config = dict(
    d_model=128,
    experts_per_token=8,
    d_expert=32,
    activation='swiglu',
    lr_router=0.000603,
    norm_place='pre',
    tie_embeddings=False,
    init='uniform',
    beta1=0.95,
    lr_head=0.0155,
    seq_len=256,
    steps=5129,
    dataset='wikipedia_en',
)
Below are experts of layer 4 (counted from 0) of a mixture-of-experts language model. Rows are named router (the router's row for the expert), gate (a neuron's input weights, with its number), up (a neuron's input weights, with its number), down (a neuron's output weights, with its number) and show model dimensions 64-127. Each number is 500 + 40 x the weight over its row's rms, rounded and kept within 0 to 999. Numbers have three digits each.
After each expert's rows: "comes after" lists some tokens at least twice as common just before its tokens as in all text. This comes from a sample of Wikipedia text that the model never trained on. Tokens count by the router's weight.

# expert 13
router:435552507457531524487415500499469476541460491494521502535467512459463526501529545541438458466457551550492464445562525517507517512533519478510448428404571520523495448563424501461476463550500538
gate0:475542498427458478557485522429492603453534519511561518557463486525446494454522527499465441512505515483556445401512524451556533543494484510480403451450481514532505431512528540512529490579463529
up0:537515524538434519404524541450473544504546480500522549506522494520485557489459459445466557479554478535530469449469523536550428548454506463486581464489554556403502436504496446485495500493523494
down0:491448440447491533504495534454476491532477524432552445514488501529460484478486386465583500550461491553411533509580503513454484486428462491537512453556507512493487477465542410440519519562484543
gate1:529545553479532537396485545516494496444448432489443537486468463549467470426531578497426497500495539478558575510484567486460528494557527522475471428413597536510455506493478485450479500522610537
up1:533457480482450520527437506449503515495558502498439471473477475497501515496501562498459417509557503469454486411479600430482517471571471441479509453506443526466542472442515561465537541427500481
down1:529490482552531525540508486586490528494472557502502424419500463525559472484523493549503556484463498462565508503463520432499487511467527516516546442482492522563524485482479443463455504535509614
gate2:538554500488465505447514511495523528545522490500517438473508526494521483526510526481503426497510549486541498440545565483526471421473527585531463515431536509465559561546481494488536568480444562
up2:491444502436451487423516472475476457542433550521455433530590539518503494497498472576497489505518502469491492455492557571494477573530565445509499541525493564512462493471583432451487489511550492
down2:487566512424525467449496533488447552560523477489519469578594487507483554520490477494451494505521511527445559465553517553469482549519554393516496515419455491553506507538521471459478606484467470
gate3:485469516455444542450460508476525524476508454438539513523536563561515538486508516538444532465486567513571481462516555532547524518556481547580467450499438505508530455517438483504461563578437548
up3:474443542508549432576467515449415438522469479517490449463453524529412467488530498539521534471433412488435550509526467469513505457500481460569473527480558508530465451465531539447493447502452472
down3:464507525454531500497420463469512470565539540539553553527494512468519537438500548550540478513478469492543449448515491481427506504514545481516524588565555531480492491481481526469431523494484547
gate4:490489458393466445411457464556463449485502549480574537504551537544448462472498571533466535500546497509523443522521542494451517495439513499469458527462534525507509513533528510485510536519451524
up4:536499518495427522457514496552395451477452487473469450476575503553500464494457478514454522523501472490531456417520451432519529482499501382478521496470546420524494495449468519485514511388479525
down4:528463495531489507497519523491518527500537405503514558468437506506402439537490517442455538491477468506418437483552437489507518401411456481543559553491479515461500462514473464446445539479505449
comes after: "\n", " |", "|", "-", "=", ")"

# expert 16
router:448578497513515499461434530437472460504553504467543524437436467516468451507499483484526495442420559518522484481503483518516472514549539464487443407454550504503512510532427465512530539490469552
gate0:491521476488516520469467568505460462485519500438519442493532444501442429497484525547486483553482506500447499500540477494502551466547462590481463453498545471460527458473415520495526521555546565
up0:469478538469548452474518545530465525480504464487569516491450444523443544490509516518476578497522480529604488530492460496466495495473485509518477422487479531557441531490496506470612530480512478
down0:545465505451476411445595454545438470443536515409528516510531487479529498541529506509552516484497525592539484507489514433519502495528516475585486495509495529452510556498493515423416485546550453
gate1:478502542509470527486463586471478401494540511472518479494494448548441450521501582519528515540429517483522559440497520536540510540573476498505449537443463575547467451502490536500503526556520516
up1:576508481520527432551531482535519483548554453531535475577397454508531480502593504465470557490566555483514509440487548529487448462449500485529452486514519535495530489420522506418503441508501480
down1:528496491523413520475530505561488490407513476527522456529534496513592513482558515516510474444518549498532429462517546582490536442495508514528444505499481494501554454433493520512419497485498650
gate2:559500480467529493445441420465477472479490511420561566482461490510410456481455514483485579556523485467557501555542487463523495541538497477547442539477572482445440535456558518445566492499538498
up2:534576522521484484495437520543493488535474485517559522494464529466495492491504485584515480500497439497489563425469489561493479495485486510540498567517564514473505509456463527468510513547553481
down2:543563513499437543485511569529528536561424536473523485426530489547467524437531508540522525462554482527477520505523488512545523540474561352538440521507555471497491509497467494511470524518502525
gate3:480501541556537535538524473479498495467523429528511446512445469564514493491427436467492504480408533553547515488456517479505475548451577486505554499517549525496483500506521450544497506548453525
up3:439510497574464514537516532517574413477492452525504510511471423459470529542489474549547446498485519494527508550483519449499556506510489415513511557502606428532492465534460543469542500556504524
down3:467535481522533483497496522479524550546512564504521474447517524486570568486476531477497437445466525600471487510503508503443550523490417502459515439537577500519530503477464510525504480504499373
gate4:450521549565479518488471479467538470523522516486526480454565523519460414543453526493543516472437522520592412417509468548527501509551529457530517475520508484524484517391580507483506494492488480
up4:572592504512462492506514561473544518415493522555458483425427471545497432529480455504577470507524524453522574501512454474533464470562507460565466449510522510489502538524494493576537546469496462
down4:532513440531459501474497594543534504497504527570558531463448477560451574495465443498544507466430547489547595471476556523490499470540498506409434522496491493498494510532460493487533499446501556
comes after: " |", ":", " 0", "%", " (", " 1"

# expert 4
router:548551561533513477518477423481446471549473498465537497444484509443451503492486491521543526492453510519519482443520462503541494528559549459468502470398608529472446453507488495493445485543536499
gate0:528463469505507441497514507526466519516473561462496518418438463553485551469474539510456525492511455463568489561521480501560569473555526569466499440529520537526367477498497417477532545592471480
up0:578501554502510465507529496495412490522445453535496494467440476466438508444536521530487507466484533564465529512501473553479518504525510481447515494489546514477478463576597509522493466495499485
down0:524407405499452510542506543524518507472516449527436487519495496459526449527513533515504513526548466477515474460467591434544439476496555503547495558542434525523506502481439479471497507460516689
gate1:490502549508462481553496570514414458491461433431449460482492472493408476514488501534531488502461462470482480494509514462519538466517504487536567509476527525419448533555491426510492516459459520
up1:513442536548483475508469531521590440456453553479536381480503462451483447532467557468500516493460551472496500554538532530449515471479461514516456539537508542550449473466537568518496498502476478
down1:505499587504484524597530572498504500505451560506482484455515517378535430511433502538452466490471538548512440500478439481451588494493523478499471470507527517470501537524457494493467504519549402
gate2:545526543502500457530478483493499469539476533428488499511469574490459523518561597475494575436461540454483496499489476524491462557533499440534456484430525469494507510451541454531488488514539495
up2:502539456491460523452494519516451510581478473595520529431524518485520450433516508455546621493462421515480486483482566460557509425521494495554516414493434537522515519496477472492520525581529498
down2:484462470543557501516463545551489500526525518474449467473518513532449542464541454502514505526583513515507561536505397476584472524479541470502525563494449480547527491499488500568540518471560548
gate3:537543521463494436454529466535491538496425472487490542523495527452464495492510473494470513451498522444535470544500485486556504511516500539535550496517522517459549452615511518549518579537480536
up3:527497548535551491506535449487555475424399516479547521543521560506440539520469449509503404418534484533580496511490467481540464559506553439412546440534595511393556450489504504459503537467506474
down3:538633476546498484501489400448500482498500476413530590480521489512450492588489427452467475542463485472578447533478440511460503494512549479411548511512482511532525515426495487491439441531525337
gate4:584466511549508456503473495484508545542502492529576505526556458534469434529490506485564465506472519478423477444453477455483503526435467479483452518498577445457517497544509451492508522473494516
up4:563555517484531518551490489477508431573553483527531574503520495460557509556631494461533514457517466464499431483535472492486475444489478535498488475528500593568565499432535496472507523527521487
down4:511522424462423560508448516479569502416529509543432474493498466543483566508454535445483519485499500522534534458539514440535409507494541541513469491514529491473524579464509548431494562470466515
comes after: "\n", "=", ".", "\n\n", " =", ")"

# expert 46
router:474479521453560504473424497451438449459493532449479488484446527490489466520482474500515503439423468492538502506518485532574456483542540547498509456429572557476432452528465435488487471516436499
gate0:511442432413545474443424509460487481508556519521486524503469510520568517490483422485541509534441514504527539542494567427491481528519501527494489524482501618512489447545496545501556479530446482
up0:558512522570455470506468506513508466470516599429515524508449541589458527502469426490453557556493463518498550494515554473489546477476544530536574510451576525522428527489584508543513478546491483
down0:454559485519504553434467457559499540469538581534491459460432487455541552526502480526490494526501481551436501536485501527499545512492478436495479493457474530551532502559550543558515515468393618
gate1:513458506433426527522462472498528525559485548494466540488498523522539546502480498533505491444564535454568542513554530545480541467546478504538522506486553554516466462495435482549430561587517531
up1:525513403463510509498519527514428491502480509513465476459455436539526489547500452529475509496504490389447478473568516465548436476474480502556495584559420490540490473509466569511502533597467501
down1:437525486484543518547465551484488493546412538550531473494518469548458471459490524444419498528562546527405448519490481437480515468529527469518500555596531528496547476495522480501478558548491501
gate2:470514475453562497508501491454461470503451417471439484491461523552559473496442424492456569484485506537532520594519507472537573550545431503421469527545441554505533487500516522489481447506491525
up2:404589462502511582505525460505504444473505487482420442463525537525523497558503451494488498450491503511497495493546516475540554522522496527567511408550482484508561478458416511503462442508460469
down2:523435479464552466499508513512520484477500497460506560492543483532513501476508554431490487441540459529515433555502516519500492484518575540475498415492563539472467452593549486506502461476536405
gate3:498454473479544459516508573499464471469552536486509519501461509483449473508531511511541507497562487461528511527549526453437455576511457494530536507502523519419490606501431435482517489515408514
up3:513532538476460487488516505575498564525499460424498439502499463524570491499518498511478505536573563497483459515531552533449506559493443534462473522507454477461627546453488461488486475547468522
down3:486393472510502490511494440495465586512535529547540514504519516458567469365529566476494513510438518426439469516519465424524474545541486480551476491538490459541468490492524465503508502501456663
gate4:512509465422518497446474495492429421496507458457573486528494551481570522493471465471538498464485475512443463458527449497489408529479515548481458513443456565551482439535549499531555507534440494
up4:557529491496497552528546495516554520544513483534513544423536483469496438526479552535523529553507484494547558412506517471433601520483547382496507477539566493490512515498463595479500566515579488
down4:522464510424500509466463477515512476487446477523499434522500471522494543439547537535486445439500517458421490540505500480569501390523497505475514533507511562467544516505561487501589515479490607
comes after: "\n", "\n\n", "  ", "|", ")", "\""

# expert 59
router:500567543475490499526420499545495456531483521523505479476458429468522478530476471492514494492475565485481502526503560530568487533578554467472455451456581530489521530521449452477519488519409544
gate0:501509437482489491526502540521430506435465478524464470505472455488563461526404454459508445489510496437472513539548529524475515523499502508390464472541545455530484495515466487496583547486429531
up0:519491481489473533533429490513502525476449492497459530487548509509494587508608524454517530522489506462465547503477573456512478476399520529591515549571420545433550535463486448530544487538503490
down0:495552468542534544493532447563519480494452508522592477582514452505401578491489470527475556496481495595559488483496576479448515515507546435566504494523527474445492501539498440510494495546533435
gate1:483523527453526440508431521503443500535486495458545506447490478523500478538512436542488434500468545436528465502528462463524551481484488478456439484494468500478512457480513492497560514448502486
up1:506446456520463478443506536465505519448490520469533513494508513437524513464538491459480472522499506484463497503525501487495478427536505540525541511517479484514466526570551518554502471443509504
down1:489530491462561539475501477468488512535520570485484447571455394406510460464505514492474486509526470429488417478477490440514540471553498519521444499510536434547516490441540543540433513578467466
gate2:500551463494485491486444473444505459514547505557508581478503470477543438547524503480505532537457518524501449509478517482505541515545536466478504464515493418497497502506486466486584551447513513
up2:533482494532507467543558492522457513556471469477532574489517538517507457517443557447487450507459512408531388514464477450559490477510531589583487468476495459537528512442480447460518492440537496
down2:489584495433484553473506560547478549593493503427376482506467507567538500401517470499532564501537505492487529533492535518509508457546454504597483536534474575487485488497520493501581476483497486
gate3:554636511477475498482474475510570489531503503571531536481485456590473514506526513470547423508524490473469456524495485564554425475509488470502487443404513471443424528498488466509517493561437551
up3:433492432480472516508478486580536538531560522502480412441489488550473449489548435510539440473479573509521542469513448486537531468520589506476500548487513537447479479563559496537506560589520478
down3:440452528527493544468503548531454520441449490510514479537476496537477508510443598494500523546513545463582491541498559516517501523487550526523476561479410434453517530528446475534532495500537558
gate4:448471532564426420509421513471484409470517525440513439441484526551524420475461515523557487585511506455477453461470474515504482515484455519475453480497518496506480546506455499472523596519433526
up4:555468470476408578500504535556459549539553543499533574483415515523499493500474490504513501561481483564560543418499451518473507565521545558446471495546517520487491542413456552479402529566594490
down4:477470499561523495526520457534480425516491502464553506440465496539528520424509496522549505554501495520488495463519490478527438507467553520516527470473547523478470530460491483466522592480509348
comes after: " |", "|", "=", "-", "–", "\""

# expert 39
router:411561512514526534510449502439417466548475477493537492479452487431470510486468477456536501477393490532501452482503528547570493565615567498510454445429575499514446459463410511435469511552443529
gate0:435543519488437499459409480426463523540543552535530454479466482465482524452503463482494525497503522515542479449500555533603492619497543526473520524479549532551437475462546511470502485513451506
up0:539431581512526562468523465458498511450534543447564468481507501571522528524485416522452478450560547498504522493477555520495514447419492511477499512499492568424482512547548492506544451478567508
down0:543536510554468470464445500448522485547542509534450495495566492517515508504536538435502476491528494444471456496524467528476507472511504577562464477544478548529506506501443462554455461543472508
gate1:521533450513597522504500524444454500537508437492550441382433501437483584506487539477515492473453476515551484529497548529498477544556568517555458505534482464505530462436496536481520472587420528
up1:461502454499523517526539496508513460539476360497513513589511495516488549480489519446539534544544499454505508501485513498499549405444487509542487462517544492542473473504435505524533474527435486
down1:540536473455490541509474484505469470486457549559494491481525504468477523418505488538464514538565586473512414512446491536500561564478480504532503470462527396434488490505526530595544481495420457
gate2:500508545505523445536483546559480454488450528529551499504498441519459481425498518495549500494446452515577562509516521549513476542541523534575521433469481486514460435517524457481562424489470566
up2:489580535459467558464407519577480517496502510547524500563596528488544525456595469493511486473552527506446505466435485435497518493535477486493530551414453576480512481509450515546496493482525502
down2:473525534472448581427495508502460531524544514550466435509480454555462574488490475533499493530514500423524490456508532437523520484503601471546551507490500513503486477510450555480491561506577461
gate3:574561538446497493503572488485423463534475514532479515453428526476494540519486523520466499551501522467535603448568482447572512498518549497545469484415508399509436468529471523454454477494528507
up3:506437467534543483505503454541490594555477451544481474580474485423541467453488539516467494463496590548446485494497468470500542498481527491534500548513489494552518513497504498468512540507464500
down3:530497491475480528570513452479520470554513578560522479541526500487486526489435526489460508450510526494466531551516505497531443469595500439488486524527479542534491484531500554497591549494446376
gate4:489486508524501479470444440494488530553493505491536488567474515458507475471540472584523406497496470515415421517516520526518506550485462476476444509492494524427437461503493562540511579498499511
up4:479458434531470554410555511500481457460485421468553495535527496569505478498407538518468538467455492493561528519455498500553577516527466549563504555531536479477486444464511516468462427604482500
down4:508469476519560480513520497481457565528489483402488541527503533530504485520497542494488472496448458460422608533457467497529550529571514519477523517498473541463432459468532555481485513525536566
comes after: "\n", "=", "\n\n", ".", ")", " ="

# expert 57
router:430488532521560468529407529513411542569492471431513521534477497462448505436529479524466547473420517523466441481530497557506469563517571522555483446462519461516538406543447465440465537513459540
gate0:455481574568529471474467570498438564481527462410532511511492477458465497446516487534448526457470526477521444536521557534471473582480513497498508528486473426450536417483435463418514491526491517
up0:481486521488463484483568415484518493479452502519515554475518406564520463506502430520486569502566494493512577504524472544584440442461483497450539519477559455545452457512538469429527554486483491
down0:584442456484442515476456524477481428521485480504494492537589406476528433518471534523497545507477489509437488553458530454544526452523532479477460513535549499555524503425509496481542516542552508
gate1:490581559494567565535408533431463526442561453451562541508490512463489513486502478526527471461455451492508417465490457561547477550551494446556474430453477506506541492449437501454522479490516556
up1:528515566462493528509430505476521519488527476465452482455525524525517523511492553474484488485566479541501474549550468518550411530505561498582386505572539521480512522548511482528493541511462516
down1:475514482463527496505497564504535452545481507426490472476478511468467444535493496542478471469533425529524533505484513538400456508492494459448521499558480512461514464490423489527505492524489472
gate2:468479559541482444438479538520451552611525424459515483540483485519545505484522432516459482466571587533465446527537479525505480519476502493498489526463489532518529497539543549499501531503494524
up2:494519559548476492516462510575451537485474456443437497544461499621439509555482516451467514481529515506458470511457459500489505558511449505533470508465411466486521538459539515455495514499438489
down2:506566479540505488538568547523453521528485480488487514467492523461545523513515473505467464437463539530519545553434496471603488536567485477466587537520543525569495539449518527528521480517503420
gate3:448482525422474467528493455425413509520448439522536502399533556506474466460494466433469438478494516536558488460533516521532571526561579484502519380490489433541509438523529492403490560473506502
up3:459525515506592571454507495378502531475472431517524462418528509522484479466447532504565536526485474469461500460529452492498483512554482570560457575494487423491462489488493550450489545452518522
down3:491464582501486464507489519430518437471482485489520434414485479484494534461528446532468442533428493510507412520507492465494504493535564455530558457530561507479562477512557460546457485487551346
gate4:541449499458561518514483542521467508485514458455475621478435496432485534491441436522472548541472481491471521516470539470467475535524490515550481495546546469443504496558418483489542573527478511
up4:520469566466473445496495528471555466526515490459517496468526563581474503506469477466551505515523485451556530543460558477548516513456511547480529540556581618382495451549493521557500558503446513
down4:453486476575515503419452475482558545538441563541505507471537543486531502431508491459493491462525438490536569487570513493423516503462489485511504527528504556485475485470457498459461453506404420
comes after: "\n", "-", "|", "  ", " =", " first"

# expert 27
router:417566545484539516505461508412434457529518478493510493521487469397469503522457483509498466466456521498505412488502484512553461566575574494465434420471538505519473462528415488472456533546508525
gate0:470425502546529516494486541451542445490521379520478459526425417463490442516519573504541423498462510502538506572508461463499462534517544559514451503478534486509442548498492515449473548466462546
up0:530560543497453508521517470502519549415492570524510559485544525480453474495462492509520473505572522486517542477482517513457509487526465468484519558468484548410435536479596458474517396496563508
down0:529463502509511453536532501406532540490560512527421507513503474477562536533506528508475506512498523450574519511482566461464469543500499510487471469566465495472382477507550503509513542475511409
gate1:486499605512492537499455518486504549530506383496552498560465428414406498492466460534497481421570548501495506529478488489549478564550502517482465505440525553473445463512490464490526541503503500
up1:577452528529514504509493509496489549507599489461460532540523492557458552438545478562493538511494484490528468540500504476503539410443461482519573492517551531437517481493506507502462467481563511
down1:551525481499523521475457446496499532506514543475505488445501468563516558502519487401560511539544459569467584510558492502478510493519516492526516424519524450536509522455490403443571480532403406
gate2:508446501514593531454485479472499463509587530501507536481511499519572468531561495437465456553390475481461504511460454541490517516513516554558498504503532471563487551508490430446506504457509512
up2:488545477528544437445498482459541508504507494450543442494470464501468583527604452493442428504543485499521529529533566491548489492524544452454537564381506530449468444479477477514470501530470483
down2:401552541527579544547464584533462483500506504468482512549510526495464524519513398505507549538497530554460531470468547483495441530510511485537595472439400559485563509455492503531481472500493449
gate3:456537497440524470579422467502453490534488503464478512483543511482459529491466514497568511509522502480518494513518496535469477569472465516435615472472498516539547503543500458533486518494509547
up3:540436471471463458515537570541557431492518491496506485507501545484576542498492491468504521540518463517474539508558604497492473529491470437521524485448500602540503504582425487511490457475479526
down3:578568530546459484466507492544497506471418468407460557480526461461609471511461490539468476513526427540536477501505555515489473504533518535510500534407564509522493535468511469456549526515511475
gate4:558482517450516525540505526514502467450439461538579467500425446433466474494481512466508470537452571480412425483518447483564478568475490545491401548452511421526480499499462532528523568491464489
up4:559518566529395476523501480483457521471529514575550507551442577472468467539508567500479499482504509487494495579553420553477497502522468455511518567511506497534466549534524479547494502551538471
down4:517506490453538455463506402496491532479471548517490543479456496566445562546528560515480510493502523560480505512500574443504458495565510459433552504510454490459461523498502530446540447468456546
comes after: ".", "\n\n", ")", "=", "|", " ="

# expert 38
router:504501555490552535495446490455489505511511478487477442499525548467496458516462490469477544459446495541485501464508523521491442551519538546496506405446555519434489450504484418484458481508467524
gate0:478531520481574497460501488440514487523552478476466518506453532496479531440507493433472522556440499484473582433519497595465491517558480502533570447443520427442424520494522457436488434550500522
up0:425435464432422499473481420506537497507524574454510494491522486454595469516493455547481487500455494508521494519558541449539529519517503524510508440521492498512477544450451519462458488465520484
down0:559503575474450529465451541511534475518491553586535434517539509460499494484461537489479512511529482523548496509479638523525601460529532446504438540473502449445450498508572491589480478512495590
gate1:538581452550441498523478547507483529483501469514441451528532503564487533528456518495421407367488487493513488566488464520450448507550526559473528463491536510433602519562499520469520567453440551
up1:485480479567480492519559511522506527451420500532474520544493433531527430470517462546511519493513471523457496491557457466483493521541467546542512505454465518495528415483511532549480486537498514
down1:483487498504450531495508479531508470603498509436512552529447493480482398471523530508519469500507504568505549505494530517529567549502503431461471447505557528459458532491459500525449438607533471
gate2:474533495440572408517424513520515471499504422486454430484471447497502528475482478566573462526504511476481498558508554484487474503488502484528430519501602406478514450540476498475545525487458541
up2:460545564525486473481537556455464478559454521474585515468544458539496522476514483482490466495530503541451526458536443413498529535511547491540583485496473465489492538450514509472522542470484498
down2:528494505454475514484537474397509448512534478465482466550511506452546474562501477567447495471513555510496521473549513454450422487526493520494504534534443527521509489479504403462531510453440525
gate3:505518538485456508448463553513478540550478561406544519450522508492522435519451400469520495515426448505538510545509523551564456492528535503524550446479554489534473530460532472501468498549447504
up3:553479548535470557483522527519485477533467507515440467505534513455421519517555540548456491500534484483474499498474515531437556501464508473503524533492506479468498498551391492570468460536556493
down3:525458524389526508521504552523519521549509507509513448618503514489458481391526465557464502571514553498487504501548461519505542525516471475456544532527460498521463527478465524506468552557467662
gate4:483454478445450490538476492510500482558476465521489463591534453457548489430515552417449478512469540497476520459490590477403500521481504512528518457512501539490484473518553477494496461603549532
up4:535490572553497489536472505444524500521486485515468479568484489473501512417572517474516525449525576459513547515507541570534450493455481425573535455430474428540564530473474493501481523500530563
down4:441523461562467486499524514496475489541497497532531508522450471497540498540497462555519552448489449511496476523543483561495523489467482570459451468518555499532509501467518448467470502569473356
comes after: "\n", "  ", "=", "\n\n", "%", " ="

# expert 62
router:473559538550560514496412430475488451532463476465470502478533504452485463446437542537421476434462562526505531507542503537537499524557550518537510509498595483514473434525483525543520462511462517
gate0:487597549501485552557499461500436438513516498508483453448480547488516442474423430502484412498493586501566500536544493545579501438563443471538512483524500470454517504515515567520535440505509493
up0:596472547443510522537459492552496485475499482498496467471446529528451529486507488562523476548549522478508456536456445548582562481456408510520513435496421554489492515474523473459477491491490519
down0:471507502535462461466547467454438523517493447516531477480491546371546516501512536464536485491556547586474446591511557519479531510454354465507439439476481452549505470527455486443462469487464546
gate1:477507484434483566536484459503489449498409452473427537501540514499511558461449504501470458499550479537548552501541559528562560521522550501521484506509511533469522494411525534545496474503531502
up1:478523514452489446529507471492533538535501513444546597544438547578483597464570511523571453462544480504503526539499527549588416467438532500478483474461516475450545512444469505536537484454466484
down1:492515527429554577548463487508457505493452537400396514561461453469411491528504484563495512516503585539493520449499499441547528512503518553538473488511440536502386504497447497606454475500517466
gate2:495514525539544522482467414520430478501523521438514492557561525473448531553472528560483510490450519559549540516592484473436464509558500413555488502490565470468535491519494535561485486512479483
up2:425493476482385474497476522469523447554492492459479425491412540495440529530529499519487426448419434445510556493466498478534565475484500430497535538584500507472478474441519539525465534443497497
down2:430503492555492499499476518492569476502545510502514469478453500567528517526495541494479592441486491505499438447547566524550453471470525454565463527440498460493455497569506476410516514509517377
gate3:510499498506481512426484425472522418477461487494482471520519525451512523445504569498417539483485469484484524476440435507487493518533525486575539460524474522540509462475524547516526462470565534
up3:433465491508482436508474508497458489495483622505557493454439569569562537495473498526542498483510487496596512534461461543433527491494493529551470547538492480483472526529548519524473461524517511
down3:539480520474527442471502446549535429516474486520454449478491486484547452496460506512561412503546418438498541517485470466535494451420490520527476475512512539473558506492490488479443578497492441
gate4:462495530500554525480471471502481586466532580482537507523485465447438471418458496558544508493551525529520562495474507531463516578505498502523557540515487456451504476535561496539511479519443492
up4:457518547508547504474491419485462446532496458527464542499557587470503546513462573495436501440504488546461494526564477506552550470491548525501506551555540511512518504451485565506484416497474479
down4:482531452450508539526537530508495490562480540520540477424528540539532474488422546536438522477474528580492478497449476478509523456512552499462508515472546551477484496491573563521510529429506433
comes after: ",", ".", " and", "s", " to", " that"

# expert 18
router:454531532493558505538498406455454472470483461445466514452470465466475548525491453463537502424475519509543450465542489574549464562552554499462500469384603527420459478489436459471458461526464511
gate0:482480501559488556540440498474499449519531502488481530483478441531488560531523459470560545483516528472454471467617510514529570473537525502415496472439529552398426499516533504449497415504502506
up0:520469540465482472487458513520439453522453512571556420531553458554591464517512524550492495458551540511391475565413608506516494507522492490510422497537502480484524525489476506454478566509593503
down0:435502559558446588491535507436500531456468461433460569512491502457441543551561536464501463510543527494571448471570468511507513504471458595464409461504457483509519470524509541551531470443437610
gate1:453517450445497467427491504579536517499471465407553516494574492470462539504447427553484532479521487494505458480434532546514481591522435521498488469460576519451492447550480461504511601514444531
up1:602443447505517562539500483491556456455510588521474467526550513471510501488447520406505532494468521503430482488559549497441450466453561461453483520601493486502541490474466572506488516514496483
down1:503517487543581511535464552563486463445445518515517532445465453587460427516427497457487496514486520495477506457544424497466435475485551438456549515514436442470505523458533451442534571503497537
gate2:590549498535526551492562462461458405521517495472472430395509495537468532518529458477466499449467506505556522541492552552522456443544539471469529441506538535453480458501542470503518479576448502
up2:565477522510471522515504482506482529488436516436508508504519491489408563525490460474538483508543464492552523539507532433568435511475562468489502395488496563541474419534446447470515505532512476
down2:517477461472548485498606518518493541493587502542487520572549515525571460469507483546534475546536580495484527529536495470471515525496462493474547510539447513498510528488520530520516519463499764
gate3:462533475529553519449498497437505487490527505406508631532511475549472497517510514425522517492429551544482468482459521488481433552519468467480480493421571437490484531554545450475510471520535524
up3:415536500441494507527485492537521496522478515478467549543521467426476519510487493558521536521594519506500455427479441550427425525563517532525498494521475466480572465495476535524461448464519494
down3:467516477451476500488495493473560453518472522528519506514529513481539541529501469514458490449507524486482507495493512475501482464525440551594485568507462648520462446524508539522477414535513548
gate4:425459462445426415442505417534508529368487439458479480493489423453462537509526570515503553526499512481534539550520497550498477529536487491510523424483488453452458496487535502515522561490468528
up4:446465526449450467480478550513486473490452514533478435560450502447512515533510480515526559493524476447441505540479501528472495517510449499502419522491507477539530539458490483424524484554527505
down4:530497506496464457420504457440488468526546478562494450512529487476494512485460473522534560484490496502473528532524457489455459473471443472492498445511419490526486531475500506559515452486463547
comes after: "\n", "=", "\n\n", ".", ")", " ="

# expert 9
router:469514535511535457514410461463445511523428473479536456466508488427548466498483540492563534448459581470488511498570499611568438528544538539531534471487513578539415464505475479498540468478509512
gate0:462508485482478476450485452369458490481474478466545463530484514466577482506444564457516497509418490535452533535551509540532462532555575506576519484493497505517527530540493516489497510445418521
up0:495519519479514515460437460582545538573536554496476561531504477470468518507543456521502425488569518612461550577464534489451506502517502474478470491500491517479467520573440530543433496574477483
down0:508555510491426537462505540445569542403508488499472492531430543524522478542510546543468464554594455543445528476532480517545475465529507485527504613601473497503492482544479537522471487504450538
gate1:515549519494548521536433510545474494477465479473543455491494541456565443514483586478567536541499529528481512466562554479493480579542433535579502485465465473567444543499489574461556503482565504
up1:557589533494504536563502490615532481425501533495499489497469519450477525521441463460505538552492513469512579544488541522528510537553523480504498494456524537493489525507544512423448437585535510
down1:515494492513499546513532446556519538496565547497461536455534452559468543484560446488509546466427505416518499462502525459416511491498489477475500494455448497466474481489478455552500506463452474
gate2:500436504538507472437404518517515545461519493530526493528542479526465427494521580471587521541492493414552488488475448493552431480456528522528505465532458517457523504501500469442529490432443482
up2:487522480492558500484540490572486458466510508507481579489508511435459502558497484490510502505533471512481510467585608543488534491496543535501468536520518559542546508440481470445433490514504483
down2:462433495523553451456450476438503542480477463472576515530501528506505425458589530488488511435512450474457553481481481499486480500479461421507480506488471538524520547582510541464505431496493597
gate3:496580537437522469448564500564483536452490613479537449463506571475549475452429475465597450457466525442449484527450505511469431541482445484467505502429546503498454544512442483477525466427439524
up3:434542455489450440526548476521453543579503507515408537515433538583476552492570511569475496456437499515534486538514518468484570518517512513491475486529503516508445544517507449489481507542502499
down3:460519551521468525491501494503412570497549424460510496516541427492503525516518454501397525539447513456502453594495483437500441479559458510511461509483474494481491516533506458513489476505480418
gate4:465497489544542546530498513506459491543411502478467520564513455389498536463449542527529491525488535417428516527474437569517422524528472562547506544478481517614515502548493446528509459518488510
up4:531444430499449508584522522605549450444486539453522510549539580528461518452511501470455530518517436506555534457557557539467522532512601540494547560501558470509493532479503465505488575456474530
down4:469414492452475533478578537543543447498528515553511532538538512457484524479530476514429455549592487520484520526501505490482484504539544478480464511447526436464494496573572542454577490433489594
comes after: " of", "'", " the", " in", " to", " with"